Below are experts of layer 5 (counted from 0) of a mixture-of-experts language model. Rows are named router (the router's row for the expert), down (a neuron's output weights, with its number) and show model dimensions 0-223. Each number is 50 + 15 x the weight over its row's rms, rounded and kept within 0 to 99.
After each expert's rows: a language model's description of what the expert responds to; "comes before" lists some tokens at least twice as common just after its tokens as in all text. This comes from a sample of Wikipedia text that the model never trained on. Tokens count by the router's weight.

# expert 10
router:64 43 67 67 71 53 64 66 47 60 52 66 24 38 59 51 26 66 45 32 36 59 38 57 49 34 42 99 61 62 52 53 57 24 40 32 52 79 37 65 28 56 67 87 73 72 62 46 59 71 45 58 49 34 42 46 70 66 33 36 45 26 74 68 60 50 49 22 40 69 52 57 46 32 72 40 68 21 46 57 56 60 64 52 67 30 82 48 24 67 43 66 38 66 36 56 37 53 68 67 37 45 48 36 64 57 38 55 51 53 48 49 55 51 43 38 57 52 70 63 57 41 57 34 54 79 41 23 54 43 34 53 37 52 23 24 42 28 35 44 57 39 31 47 71 56 37 29 67 39 37 51 57 43 23 31 68 63 80 73 30 65 43 42 41 31 74 36 40 41 44 50 34 46 57 28 46 44 39 43 46 50 34 27 66 22 52 35 50 51 69 61 48 24 46 91 41 73 50 56 43 50 54 59 51 38 70 64 53 50 35 43 72 24 42 46 70 50 50 41 47 59 67 27
down3:30 41 29 62 43 52 21 63 22 40 31 58 65 34 57 35 73 49 49 43 36 57 39 50 38 65 79 29 28 61 50 68 61 70 57 81 35 61 27 59 53 27 38 51 50 32 81 33 52 32 43 49 65 49 58 51 46 61 29 29 53 41 75 30 54 48 60 85 65 67 38 31 70 36 51 47 42 21 49 56 58 32 59 58 57 50 55 53 47 38 47 45 80 45 37 55 46 81 47 34 76 64 59 14 58 41 35 56 33 41 28 65 51 70 48 59 42 58 41 31 66 51 41 71 42 69 47 75 63 87 22 64 40 62 53 22 29 78 64 57 33 36 38 53 52 56 45 45 59 37 51 42 36 63 07 72 48 58 40 82 37 60 69 57 61 37 68 62 43 69 56 58 44 42 42 42 71 72 74 63 44 55 50 37 45 70 62 53 34 57 43 55 61 49 67 53 37 71 49 54 54 27 66 32 45 46 48 54 20 47 54 43 31 47 26 38 74 42 43 17 59 39 57 63
down4:68 26 50 63 59 43 65 52 29 72 73 40 48 81 63 68 47 59 44 25 14 60 53 46 39 58 43 68 35 45 49 60 46 55 18 44 25 41 75 46 59 69 72 44 73 51 43 57 45 77 59 58 48 65 71 49 39 40 43 49 39 50 55 61 62 58 55 38 62 57 47 45 29 33 51 38 67 67 42 55 23 66 41 54 54 78 67 34 24 60 51 54 43 80 26 51 59 60 70 59 38 21 44 54 53 46 36 69 65 52 35 73 37 49 31 31 37 59 63 45 62 46 36 38 40 51 44 57 47 68 57 32 63 48 48 70 54 40 45 57 48 44 29 27 35 52 17 28 36 84 30 74 44 27 59 54 67 29 47 60 65 47 53 58 52 46 65 71 80 69 26 67 48 59 50 42 52 19 68 62 52 54 31 52 51 33 50 37 54 11 53 60 72 73 55 48 48 58 33 41 68 26 51 37 68 50 24 20 57 62 19 75 59 58 78 37 30 50 57 37 24 69 51 32
down5:47 48 70 38 40 32 58 43 72 43 34 15 67 27 51 50 31 70 21 23 42 39 46 64 40 45 46 68 66 45 54 45 23 50 36 53 46 75 58 66 42 49 10 30 40 56 68 36 77 89 59 54 49 21 26 75 27 44 76 71 45 53 54 59 46 39 62 23 35 66 47 54 57 46 50 53 50 41 39 54 52 63 32 46 53 61 65 49 72 48 42 62 54 00 39 34 60 33 59 63 24 46 71 58 30 27 39 56 45 44 54 55 54 38 70 67 74 67 29 36 38 82 53 48 46 50 39 45 47 58 53 69 52 40 36 27 63 22 37 44 49 62 45 39 42 57 87 42 63 44 56 70 35 36 58 56 38 59 46 33 71 66 88 39 33 52 50 38 56 19 46 48 63 36 58 65 33 82 49 55 62 76 53 64 33 76 74 50 55 57 46 42 41 66 72 55 33 35 60 46 65 54 54 60 56 58 28 62 44 39 51 62 69 32 62 62 47 38 51 59 62 57 41 34
down6:15 59 47 22 37 49 67 27 41 47 55 51 60 44 20 67 32 54 59 25 53 83 49 57 46 36 30 64 47 56 60 44 64 29 69 45 61 60 19 65 61 61 35 41 54 49 80 41 54 77 36 68 35 51 54 55 63 49 79 58 50 53 65 71 25 43 63 44 44 81 85 56 63 41 76 47 41 52 47 49 39 53 53 41 46 62 45 50 53 15 22 45 77 60 43 30 56 50 70 51 40 43 60 44 58 46 24 73 51 57 50 45 50 31 59 37 74 52 30 57 46 39 39 28 61 78 74 56 53 47 44 63 57 80 73 58 43 51 57 57 33 40 47 50 38 75 64 56 40 25 60 42 52 33 22 44 50 58 55 40 45 56 36 73 74 42 42 50 65 45 59 82 57 16 44 36 08 25 49 62 43 65 53 43 59 76 58 62 49 41 46 68 52 42 76 61 69 24 49 45 38 53 27 45 53 24 46 41 60 49 21 61 51 69 40 36 50 36 31 25 67 77 38 39
down7:62 67 74 70 45 73 22 41 60 39 59 48 55 58 56 48 33 27 52 76 76 43 34 69 62 67 35 48 59 33 37 53 45 56 65 27 46 39 50 55 60 54 56 63 39 47 74 48 64 33 43 44 31 66 74 52 39 26 79 49 27 39 78 64 67 61 45 53 54 23 56 80 52 75 59 77 55 62 67 54 41 73 65 31 35 49 55 27 41 33 34 34 37 32 43 40 54 56 36 49 54 45 67 66 43 79 58 33 63 51 15 50 62 43 47 47 24 24 38 58 50 67 44 20 62 29 40 49 35 51 69 34 48 41 33 40 58 40 73 55 46 62 17 72 50 53 86 52 61 58 52 29 81 47 44 69 54 73 39 54 68 59 45 52 34 72 35 47 51 47 58 44 35 43 45 39 31 30 49 49 71 41 41 56 41 79 11 50 67 29 61 49 21 47 31 42 32 54 41 25 46 56 41 61 33 67 29 45 55 61 50 82 37 38 55 37 51 48 66 53 45 54 65 87
It responds to: Prepositions, auxiliary verbs
comes before: " the", " a", " be", " an", " his", " been"

# expert 6
router:69 34 43 50 30 73 58 21 61 36 75 77 72 43 46 76 61 29 53 53 59 65 44 51 71 41 25 30 35 59 46 27 66 45 39 42 35 47 46 35 27 58 65 34 55 25 70 57 64 23 49 29 63 64 19 71 46 42 50 60 61 57 61 74 35 33 49 56 36 23 46 47 48 56 17 52 30 63 43 56 48 59 45 61 27 65 46 48 42 51 37 44 61 35 62 44 54 52 51 37 46 59 69 54 35 61 43 34 58 62 74 42 49 51 39 56 71 69 41 34 69 77 38 75 61 35 37 42 34 53 47 48 28 78 53 39 50 52 42 58 39 58 53 51 67 30 65 29 53 68 66 41 40 22 52 43 48 32 16 25 84 59 71 56 56 46 28 66 62 74 48 45 33 39 39 30 48 36 67 56 58 79 39 86 49 41 42 49 45 48 54 34 41 72 56 32 45 40 45 50 65 66 22 39 56 24 23 51 40 75 48 48 61 54 42 45 79 48 82 40 89 54 70 51
down0:41 46 61 32 40 73 55 46 54 38 28 58 33 70 95 59 40 26 44 39 55 36 34 58 39 63 25 34 36 48 51 80 52 65 37 65 40 43 63 68 47 33 70 73 50 10 29 78 60 29 39 56 44 42 57 85 76 72 59 33 28 59 43 42 35 45 45 34 43 30 33 46 48 43 50 62 46 37 41 61 40 49 23 61 31 66 35 48 31 29 32 21 69 57 79 34 43 40 86 31 84 59 63 52 42 32 69 55 52 66 21 81 48 59 66 81 55 40 42 37 54 61 68 33 63 51 25 63 46 40 49 58 52 53 37 55 52 53 66 43 50 39 44 50 62 52 29 16 45 77 73 56 44 48 33 49 62 51 45 68 86 51 47 63 61 42 55 49 69 51 48 65 59 30 51 50 44 51 49 40 41 28 29 77 38 61 30 25 37 37 55 49 56 64 63 42 37 64 67 54 64 41 43 54 46 58 40 60 43 47 61 72 75 33 42 65 27 76 55 57 56 53 58 51
down1:66 27 83 21 76 62 45 28 59 47 74 72 33 44 44 29 41 77 44 37 19 53 67 38 56 58 50 68 19 43 35 52 55 54 28 53 54 44 59 46 54 25 60 17 41 40 71 66 57 36 35 56 47 27 47 52 34 50 58 68 46 46 49 59 73 49 33 81 48 52 44 40 73 58 65 59 41 65 99 26 42 71 56 70 46 38 56 63 58 49 50 55 57 36 54 49 40 50 53 62 47 35 72 60 53 40 33 55 64 44 61 42 40 48 51 59 62 52 20 60 45 33 59 72 55 32 51 62 42 62 54 35 48 52 65 44 27 67 60 40 53 44 23 66 61 43 55 82 72 38 34 31 48 38 46 28 75 40 83 52 37 32 70 38 18 61 22 82 44 52 59 63 39 47 37 44 45 41 43 76 59 61 33 51 27 81 41 43 50 50 42 49 38 64 42 53 63 63 47 60 38 41 31 30 71 35 95 51 50 36 32 31 38 51 53 46 61 49 57 50 55 56 59 46
down2:53 44 49 71 54 43 55 41 49 36 50 65 41 60 26 00 60 64 45 53 16 47 38 50 49 76 75 25 44 36 46 23 29 45 47 52 74 66 23 29 36 42 29 45 46 34 64 64 63 74 71 73 54 53 46 50 60 21 21 47 84 30 54 37 54 52 51 59 59 69 29 50 48 47 49 55 36 46 38 72 55 33 38 32 74 29 88 42 58 36 53 43 42 72 57 60 67 58 46 35 48 57 49 60 58 52 44 38 61 51 67 48 45 41 58 68 75 63 37 42 66 45 41 63 55 52 60 73 65 54 75 58 48 49 39 26 48 50 64 65 65 68 58 72 48 69 46 69 38 19 66 56 54 34 59 42 24 25 51 64 33 30 36 47 60 36 57 38 30 59 52 31 49 46 40 40 35 95 32 35 25 67 50 74 64 71 67 53 35 44 73 45 46 45 66 67 64 65 39 66 55 26 80 32 59 49 76 46 62 46 26 45 46 35 40 49 62 30 57 40 43 41 45 39
down3:45 86 58 55 54 39 24 67 65 57 71 25 36 67 47 55 33 62 62 49 39 52 62 54 38 41 37 65 66 68 53 45 35 48 45 57 90 66 34 37 48 55 14 52 42 61 78 51 46 60 34 34 58 68 59 35 72 66 26 31 56 55 72 55 56 57 52 46 75 46 84 51 57 33 71 28 55 37 25 50 27 51 38 23 58 58 52 42 62 47 26 40 27 76 58 61 36 44 50 65 21 40 74 53 49 57 50 67 54 37 57 32 25 41 60 18 62 61 38 58 66 54 53 66 55 40 62 30 50 14 42 59 47 65 48 46 39 18 54 50 33 46 54 54 37 55 53 71 51 41 73 44 20 47 49 47 58 47 33 62 47 57 66 58 42 51 57 00 45 67 58 61 64 51 65 63 52 49 66 42 30 64 50 29 77 36 58 40 36 61 68 51 79 61 62 45 56 41 47 37 39 64 52 40 39 48 43 41 51 95 54 37 48 37 22 58 29 53 29 38 50 49 64 56
down4:66 45 64 54 43 57 65 46 38 49 50 58 33 41 58 35 55 73 80 63 48 36 59 47 28 36 59 37 42 59 40 38 47 43 89 25 44 85 48 33 81 32 76 35 63 42 67 46 59 44 34 58 60 33 55 68 57 37 34 58 56 50 38 60 31 38 40 39 49 43 42 43 49 67 33 36 57 50 70 35 60 40 45 64 32 37 22 58 47 54 52 30 36 31 68 41 36 56 55 44 35 42 46 78 21 42 33 40 59 28 31 49 66 65 52 75 71 61 72 47 37 42 58 80 38 47 33 84 77 46 60 43 47 90 54 59 38 34 81 63 52 53 60 57 56 47 85 58 30 61 35 54 50 30 51 30 32 46 23 52 62 42 72 63 33 75 74 75 41 36 64 48 61 38 47 39 47 35 49 35 50 36 44 45 45 40 75 54 53 67 34 57 61 32 40 46 61 57 47 71 51 41 76 78 47 66 56 41 60 12 72 34 61 51 53 27 46 10 73 32 54 44 35 54
It responds to: Closing brackets, quotes
comes before: " |", " (", " |\n", " is", "The", " =\n\n"

# expert 7
router:47 38 32 45 45 57 26 54 33 52 36 27 68 79 66 60 73 58 21 32 48 47 70 56 46 28 57 53 56 55 61 31 43 51 54 44 31 53 35 35 44 74 54 37 37 40 32 31 04 19 46 52 49 56 54 67 80 42 56 50 57 41 40 67 49 51 46 97 53 58 51 65 18 54 65 69 58 32 21 67 46 48 32 53 30 49 49 46 80 46 47 46 44 53 44 50 50 34 46 56 26 31 36 46 55 58 32 35 39 19 85 46 55 59 65 48 69 47 62 69 74 60 49 69 67 63 54 34 76 60 71 49 39 44 64 66 30 45 63 24 44 59 38 74 74 34 56 59 37 66 42 57 63 49 48 46 43 71 46 24 61 52 27 45 65 47 52 53 43 76 42 31 45 56 43 73 63 27 56 65 54 58 51 37 44 26 82 70 44 50 80 21 61 13 62 48 46 46 45 38 57 57 67 84 67 25 32 47 35 49 45 34 48 46 67 40 57 74 54 69 46 64 42 44
down5:57 40 30 59 48 68 54 41 55 43 49 49 31 41 63 48 87 47 43 53 54 48 53 36 58 38 55 51 32 54 68 68 43 54 54 53 56 67 57 78 32 81 52 52 60 54 55 52 47 29 50 61 57 35 31 73 42 32 65 58 67 50 57 50 39 40 68 57 53 55 17 71 44 60 25 42 57 46 32 29 49 37 45 58 36 44 76 47 37 61 59 51 44 43 45 41 59 41 50 44 85 67 68 53 38 45 58 40 58 62 56 52 51 67 21 36 64 35 53 10 38 69 47 32 63 25 42 43 58 53 43 67 47 83 68 53 66 20 33 66 57 47 25 79 47 59 56 88 52 41 24 58 77 54 26 53 52 53 67 54 44 41 19 28 08 62 49 59 59 35 61 59 39 63 40 61 57 60 43 33 63 16 58 43 64 19 29 62 59 41 33 79 34 20 56 21 60 65 39 42 42 40 63 22 83 41 50 90 74 55 42 44 43 58 57 33 48 49 63 63 36 37 55 52
down6:28 26 51 44 56 34 23 43 51 35 69 61 55 63 51 31 46 66 43 58 56 69 51 58 48 50 52 12 47 72 28 54 70 62 31 43 74 55 47 60 49 56 47 58 46 54 30 56 33 45 59 75 54 40 60 94 51 58 93 34 33 36 71 54 64 48 51 45 47 36 50 34 52 41 61 43 59 36 35 64 34 27 71 46 65 52 51 38 76 39 00 18 25 35 48 57 23 49 73 49 47 56 47 73 39 59 36 32 63 40 66 50 41 80 64 45 24 37 65 50 46 67 34 70 44 51 66 50 39 52 39 44 69 57 59 66 59 06 55 40 38 53 73 49 69 73 35 58 60 39 33 56 40 52 66 55 46 63 31 26 81 54 28 36 50 62 45 61 39 69 32 40 57 65 47 40 61 39 57 52 50 48 57 39 29 43 53 69 59 57 49 48 42 28 46 48 54 45 71 52 68 79 59 56 42 49 58 12 68 58 09 50 67 47 69 46 48 58 59 31 49 71 67 35
down7:53 53 62 44 38 66 49 32 36 36 42 59 42 42 57 48 58 55 50 62 37 52 59 53 45 58 55 55 92 51 51 45 60 62 52 51 30 52 53 48 74 58 50 56 62 47 21 51 51 57 46 32 38 60 94 60 52 10 62 55 71 58 62 60 73 52 48 23 11 47 73 54 24 31 48 76 49 74 02 48 63 57 22 49 63 18 49 55 43 53 63 53 54 53 19 55 42 50 47 55 63 56 48 56 42 45 53 68 52 51 59 54 28 45 64 46 53 91 71 75 61 32 44 34 64 80 54 69 57 50 41 57 59 60 65 16 60 41 34 53 45 73 44 22 63 35 42 80 53 76 63 46 38 70 42 39 44 19 26 53 54 49 44 51 44 54 79 40 64 61 63 56 56 58 18 38 40 39 52 41 76 48 40 50 58 55 38 66 29 38 27 55 15 40 46 54 55 56 45 55 59 46 54 36 53 40 69 55 70 45 53 45 15 61 36 52 39 56 14 37 72 41 29 39
down8:47 59 48 49 53 21 75 54 55 75 34 76 58 69 44 39 70 50 60 47 45 62 21 76 32 43 62 47 52 67 65 32 58 55 70 38 41 32 68 51 36 42 20 62 51 71 52 60 21 53 72 47 68 34 38 49 62 41 39 22 33 53 31 47 50 28 41 57 68 61 58 68 63 32 48 61 56 49 72 40 62 49 65 40 27 60 51 48 38 41 47 49 47 26 65 56 64 59 48 46 46 31 49 45 84 55 51 49 59 43 48 57 24 46 12 90 27 53 38 76 42 45 22 68 51 64 42 41 68 53 55 59 55 80 63 47 75 56 37 53 31 65 76 45 51 62 45 69 34 38 14 49 55 78 58 50 32 53 19 19 65 16 62 45 19 60 36 49 58 34 47 44 67 47 80 53 61 37 64 44 23 45 62 45 15 54 61 51 54 42 46 38 55 54 55 61 49 52 54 45 50 40 69 60 55 71 29 38 51 35 26 73 39 81 60 35 33 69 62 60 39 40 37 65
down9:55 51 55 40 76 47 45 20 38 57 42 66 40 42 71 60 71 48 66 44 68 45 67 45 67 49 70 38 56 60 44 58 47 60 45 64 48 42 95 41 29 56 67 29 65 43 39 78 51 51 53 70 52 50 41 62 72 31 47 59 26 47 87 36 44 27 77 59 30 51 49 29 40 41 33 47 41 33 54 55 56 53 74 59 58 64 55 59 10 42 53 67 53 46 21 47 66 51 16 44 38 44 52 54 40 63 66 56 76 67 59 30 48 50 21 39 49 59 29 59 44 51 58 45 51 61 44 57 46 51 76 47 29 29 68 58 71 38 39 54 29 52 41 46 10 63 34 54 50 32 56 64 50 38 44 62 38 52 68 38 89 50 18 40 55 30 86 33 51 38 60 35 34 50 29 58 73 43 28 44 33 41 67 67 23 72 16 68 51 52 66 42 37 52 51 57 55 59 22 63 61 62 57 61 68 43 56 87 72 31 34 41 45 36 44 52 25 48 58 60 53 42 60 45
It responds to: Abstract and role nouns
comes before: " of", ",", ".", " in", " and", ".\n\n"

# expert 5
router:20 51 51 76 77 39 22 52 64 43 45 51 17 57 55 51 33 35 50 54 54 47 65 57 55 49 49 31 55 68 50 63 59 33 40 16 65 32 27 45 48 49 80 70 41 59 71 69 52 36 65 38 43 62 49 48 63 66 73 34 54 44 37 50 37 71 43 60 59 46 42 36 62 49 44 48 43 34 67 80 61 27 51 28 59 46 44 46 23 39 45 55 34 58 38 48 68 39 46 47 32 57 56 51 63 63 41 55 58 21 31 39 34 63 42 29 65 16 67 54 50 51 68 54 41 44 45 68 64 26 71 54 52 42 14 51 31 66 51 57 48 69 52 49 61 60 17 79 59 28 29 50 90 36 48 60 63 37 79 70 37 66 41 51 27 51 78 54 52 31 33 30 50 42 75 28 59 46 44 42 50 61 34 37 59 69 34 47 55 72 63 40 59 28 55 36 73 55 47 36 83 20 77 37 66 70 51 59 32 42 68 50 81 50 44 46 76 48 59 30 35 56 27 40
down0:48 63 67 46 54 48 67 64 37 51 59 61 18 60 44 46 63 51 59 43 61 45 70 46 46 33 16 65 40 36 31 52 64 58 53 34 55 24 58 37 12 38 90 84 69 35 60 53 47 77 75 22 49 47 45 63 54 39 72 43 42 56 55 48 76 50 49 45 42 24 53 41 51 64 55 43 75 41 33 72 67 49 66 39 54 59 68 67 29 57 45 43 34 57 49 37 18 62 42 67 54 47 53 68 54 37 35 28 48 54 15 59 38 63 32 48 35 38 19 28 50 89 45 44 56 55 61 50 62 45 51 61 49 50 27 55 51 43 41 70 38 73 32 22 54 30 65 94 49 32 41 55 65 47 39 27 66 35 69 48 22 43 59 42 45 42 36 76 43 49 43 50 47 44 45 66 70 63 43 67 53 38 61 43 53 36 62 51 43 74 30 60 32 17 49 46 47 39 44 73 37 36 57 47 67 54 86 93 66 60 46 54 76 50 32 38 59 37 46 53 54 37 59 54
down1:75 47 35 59 38 28 48 41 61 37 42 47 43 51 85 55 26 44 70 62 65 37 56 46 34 51 74 54 52 55 50 58 51 52 65 66 38 66 62 32 63 51 57 48 35 42 18 53 58 56 65 49 42 40 39 25 52 67 29 39 42 23 60 49 54 44 37 69 65 29 44 52 51 71 88 82 39 66 51 71 60 99 69 49 27 64 59 37 49 44 40 41 60 63 50 53 34 29 50 30 83 66 55 46 69 62 56 45 53 43 26 41 46 67 37 35 48 54 29 65 33 44 45 38 45 48 51 78 46 46 30 46 32 52 56 53 47 70 67 48 57 43 44 65 64 50 84 92 70 66 36 18 47 49 31 49 42 47 54 70 75 30 10 42 36 48 41 74 43 44 37 45 54 50 45 56 45 36 30 50 72 00 44 39 28 37 49 49 79 77 45 64 29 46 42 79 39 36 68 53 53 61 47 62 33 41 45 69 60 44 60 46 53 73 43 43 45 27 45 57 34 58 43 42
down2:30 64 24 33 30 62 71 22 37 39 67 47 31 60 25 43 47 53 58 64 57 61 74 77 53 54 93 57 32 39 41 51 50 37 62 59 38 59 35 45 49 31 51 47 20 35 44 60 29 50 64 28 57 50 22 44 27 32 68 33 60 27 53 45 43 38 06 56 62 54 46 59 13 46 53 65 47 39 55 71 70 48 79 50 35 32 55 65 54 54 53 58 76 56 29 46 55 52 33 42 53 74 79 30 89 63 48 46 50 71 60 74 48 46 35 87 30 47 32 56 30 63 40 59 53 49 44 46 58 40 40 53 49 48 26 88 68 46 46 55 50 61 75 48 57 63 66 54 49 40 71 34 86 52 59 40 42 38 71 23 55 46 38 54 61 53 41 49 39 59 45 42 66 77 60 39 25 57 46 72 49 42 62 29 58 64 60 29 48 36 58 50 25 61 28 45 37 59 49 51 34 56 49 45 41 76 45 74 37 66 59 32 41 59 61 36 29 56 77 51 50 65 50 58
down3:52 64 36 48 57 36 51 49 69 48 60 43 51 57 49 51 33 35 30 71 47 36 38 63 73 66 51 26 29 54 55 51 43 76 50 44 40 42 69 52 44 43 76 49 70 46 46 88 57 38 78 45 37 59 23 54 37 54 59 75 53 55 50 46 45 39 61 41 29 65 31 46 27 49 30 48 42 61 24 57 85 45 60 37 76 31 55 53 68 63 40 53 35 17 29 51 83 35 60 36 64 60 40 74 78 38 44 45 54 38 73 64 58 60 27 43 45 56 44 42 36 66 47 31 46 55 72 61 41 50 31 50 62 55 65 63 67 60 60 20 53 33 55 65 76 46 43 52 53 40 43 45 33 46 72 59 27 17 65 43 45 27 29 30 55 42 44 21 37 35 53 48 33 47 43 78 46 48 37 50 79 78 39 52 86 41 45 49 48 74 47 78 76 62 35 31 61 42 44 48 48 43 43 72 34 65 46 65 44 49 68 54 21 45 30 87 28 35 68 54 51 48 77 26
down4:56 46 50 30 47 48 73 40 78 38 32 56 42 25 53 49 47 27 35 57 61 57 51 83 10 56 66 31 45 60 50 47 27 39 67 60 62 63 32 60 54 54 44 48 20 40 33 49 46 22 38 73 60 59 61 52 29 47 46 74 71 54 52 48 27 64 28 39 45 48 53 58 70 24 31 57 47 36 72 41 37 55 62 43 47 30 55 67 67 64 45 48 48 50 49 74 40 34 69 24 70 57 27 27 67 61 27 47 75 45 71 53 16 39 30 56 82 50 50 63 86 42 47 73 59 51 63 71 31 42 50 68 51 43 31 64 74 54 35 63 48 31 75 43 50 43 70 60 57 39 55 35 61 77 49 40 32 67 39 42 11 56 16 75 71 66 54 74 44 46 71 40 56 47 56 52 52 65 53 51 52 32 50 52 73 67 40 45 64 40 45 75 38 52 52 50 30 59 63 53 65 55 52 54 28 21 51 41 60 46 35 69 43 64 31 56 46 14 36 41 57 38 66 31
It responds to: Past-tense verbs, table pipes
comes before: " ", " to", " the", " in", " by", " a"

# expert 8
router:51 43 45 55 59 40 62 41 51 47 39 43 64 44 44 59 49 29 31 37 47 74 71 39 51 47 48 13 40 67 68 44 17 55 48 83 61 58 28 72 64 50 28 18 43 29 31 29 42 52 38 64 49 44 55 57 18 42 56 55 71 51 61 39 42 27 56 77 59 51 28 57 43 46 51 56 45 38 48 40 64 56 60 49 58 43 59 68 19 66 69 51 52 64 41 52 72 54 75 27 68 38 77 58 44 53 32 60 72 59 41 60 56 54 54 37 30 44 30 53 47 89 65 48 33 77 31 68 49 50 57 57 42 52 21 68 75 62 58 67 20 59 61 66 35 60 54 61 66 35 55 68 50 51 44 79 39 52 57 56 45 53 56 30 74 45 48 00 63 47 57 60 51 75 49 66 20 84 29 36 58 55 36 56 65 65 33 38 50 28 51 60 71 59 60 65 56 43 61 73 50 79 47 59 41 60 35 69 65 43 45 54 17 28 66 74 45 43 45 54 44 41 69 43
down5:30 36 37 47 59 42 40 42 36 51 59 34 53 50 40 46 67 44 34 44 63 39 61 53 49 45 63 27 45 71 52 60 53 53 45 30 36 12 67 36 56 60 58 47 64 46 55 57 50 62 47 39 46 34 51 40 62 44 50 59 76 49 61 66 52 02 17 64 54 71 45 27 64 45 55 49 31 71 64 57 54 57 50 27 34 52 72 56 41 64 59 38 74 72 43 73 48 39 61 48 51 40 73 48 44 84 35 52 23 69 18 51 29 33 65 49 54 55 36 55 58 56 47 54 26 35 54 66 34 55 48 36 34 50 28 84 66 65 51 39 46 74 61 54 56 46 72 79 68 39 45 52 14 42 38 60 55 38 31 39 67 22 54 39 83 34 51 71 61 36 37 50 52 35 46 62 62 45 72 47 49 60 77 43 61 44 70 58 57 61 37 70 33 69 51 13 36 64 36 45 38 68 77 44 53 48 36 46 67 72 62 61 66 65 23 20 10 71 46 51 75 32 49 37
down6:62 54 44 37 77 51 24 39 67 49 27 53 51 32 82 35 27 58 61 32 73 52 44 47 21 65 78 49 46 54 62 45 66 57 71 34 49 58 49 43 52 15 37 40 47 61 30 62 81 61 27 55 34 30 69 36 47 39 52 35 54 31 41 36 15 50 44 39 53 61 62 29 73 50 49 17 45 45 44 41 56 53 68 66 38 55 61 73 63 57 41 43 38 57 40 63 52 53 47 61 52 36 66 63 37 63 85 31 46 49 28 41 43 46 42 50 71 65 57 29 37 74 40 58 42 46 52 61 63 40 49 36 43 43 52 40 42 69 62 59 79 29 76 63 44 45 88 70 68 12 67 70 52 56 34 40 67 74 76 48 46 36 52 40 30 40 33 63 63 50 44 64 54 60 47 51 10 67 43 33 57 35 42 58 42 67 42 62 37 87 51 60 49 59 71 18 26 45 65 53 45 65 60 45 28 72 42 59 67 22 39 64 32 52 56 48 40 30 43 72 46 43 63 51
down7:36 52 48 67 21 57 51 37 45 23 46 70 71 56 76 38 29 64 62 39 42 56 50 31 90 83 33 28 58 41 51 41 62 31 38 54 40 62 46 24 42 23 43 71 46 52 58 34 81 71 32 42 50 42 39 81 51 51 64 40 66 50 60 40 63 49 17 62 44 31 49 55 49 35 58 47 40 48 58 75 43 52 52 52 47 27 26 49 60 34 54 63 55 55 67 53 29 50 35 32 58 84 32 39 15 46 53 74 38 25 45 31 56 51 53 21 49 76 76 62 40 61 46 27 51 63 61 29 49 54 35 71 36 53 66 36 50 59 30 55 64 57 60 67 41 77 40 65 45 61 31 37 77 74 30 40 43 29 69 47 31 47 56 56 55 70 45 60 49 44 78 36 37 44 56 60 48 61 50 42 40 44 25 64 62 70 65 54 41 46 40 75 67 69 71 60 37 66 37 43 70 13 59 60 84 52 46 56 63 47 50 45 36 38 82 45 44 67 42 58 45 35 29 38
down8:49 21 71 69 54 21 34 53 75 36 35 84 51 20 38 31 45 54 63 78 50 47 75 50 50 26 10 52 38 58 66 56 51 42 31 56 52 49 42 59 47 61 42 90 52 66 40 47 35 43 40 63 63 42 13 16 23 60 65 39 56 34 34 48 38 36 45 49 68 43 48 69 47 32 44 72 35 49 34 42 72 52 64 44 48 58 34 48 96 69 42 41 23 61 56 26 52 35 93 53 48 40 41 29 57 59 71 54 48 55 39 72 25 54 68 51 29 13 44 56 24 62 42 45 55 60 32 44 41 36 59 37 49 46 53 77 45 49 48 59 65 59 47 90 80 46 55 49 47 41 64 34 52 64 36 23 60 45 23 53 56 62 63 59 49 57 36 34 67 39 60 56 49 62 75 66 58 40 62 59 61 62 56 41 71 62 53 48 56 51 31 50 52 48 54 56 46 60 62 51 43 48 46 80 31 60 29 76 42 36 28 62 44 69 44 43 48 62 34 44 51 68 47 52
down9:52 44 32 60 63 67 39 32 36 47 35 54 56 42 71 57 44 33 66 52 67 32 55 45 20 24 68 36 42 48 41 48 40 67 74 86 48 50 71 57 64 14 82 35 43 36 38 45 81 52 44 63 51 27 45 29 63 66 48 78 67 57 56 61 56 53 50 25 39 46 23 57 67 54 39 52 61 59 45 64 44 48 53 67 56 67 13 59 46 77 59 65 52 14 15 47 54 62 51 75 45 39 19 32 39 67 60 50 49 70 65 39 76 53 44 64 63 38 61 43 66 62 59 22 64 28 55 48 73 41 17 49 49 42 25 50 38 45 33 51 64 48 49 55 58 69 61 39 60 61 44 46 50 37 67 23 47 37 81 66 76 26 54 57 58 50 34 48 22 71 64 78 37 30 42 46 39 65 71 42 33 60 59 64 31 56 48 28 52 50 34 23 74 54 46 43 59 64 47 51 43 25 46 58 61 51 58 38 46 28 41 71 52 60 56 63 53 28 30 28 64 59 62 35
It responds to: Digits in numbers
comes before: " |", ".", "–", " |\n", ";", "%"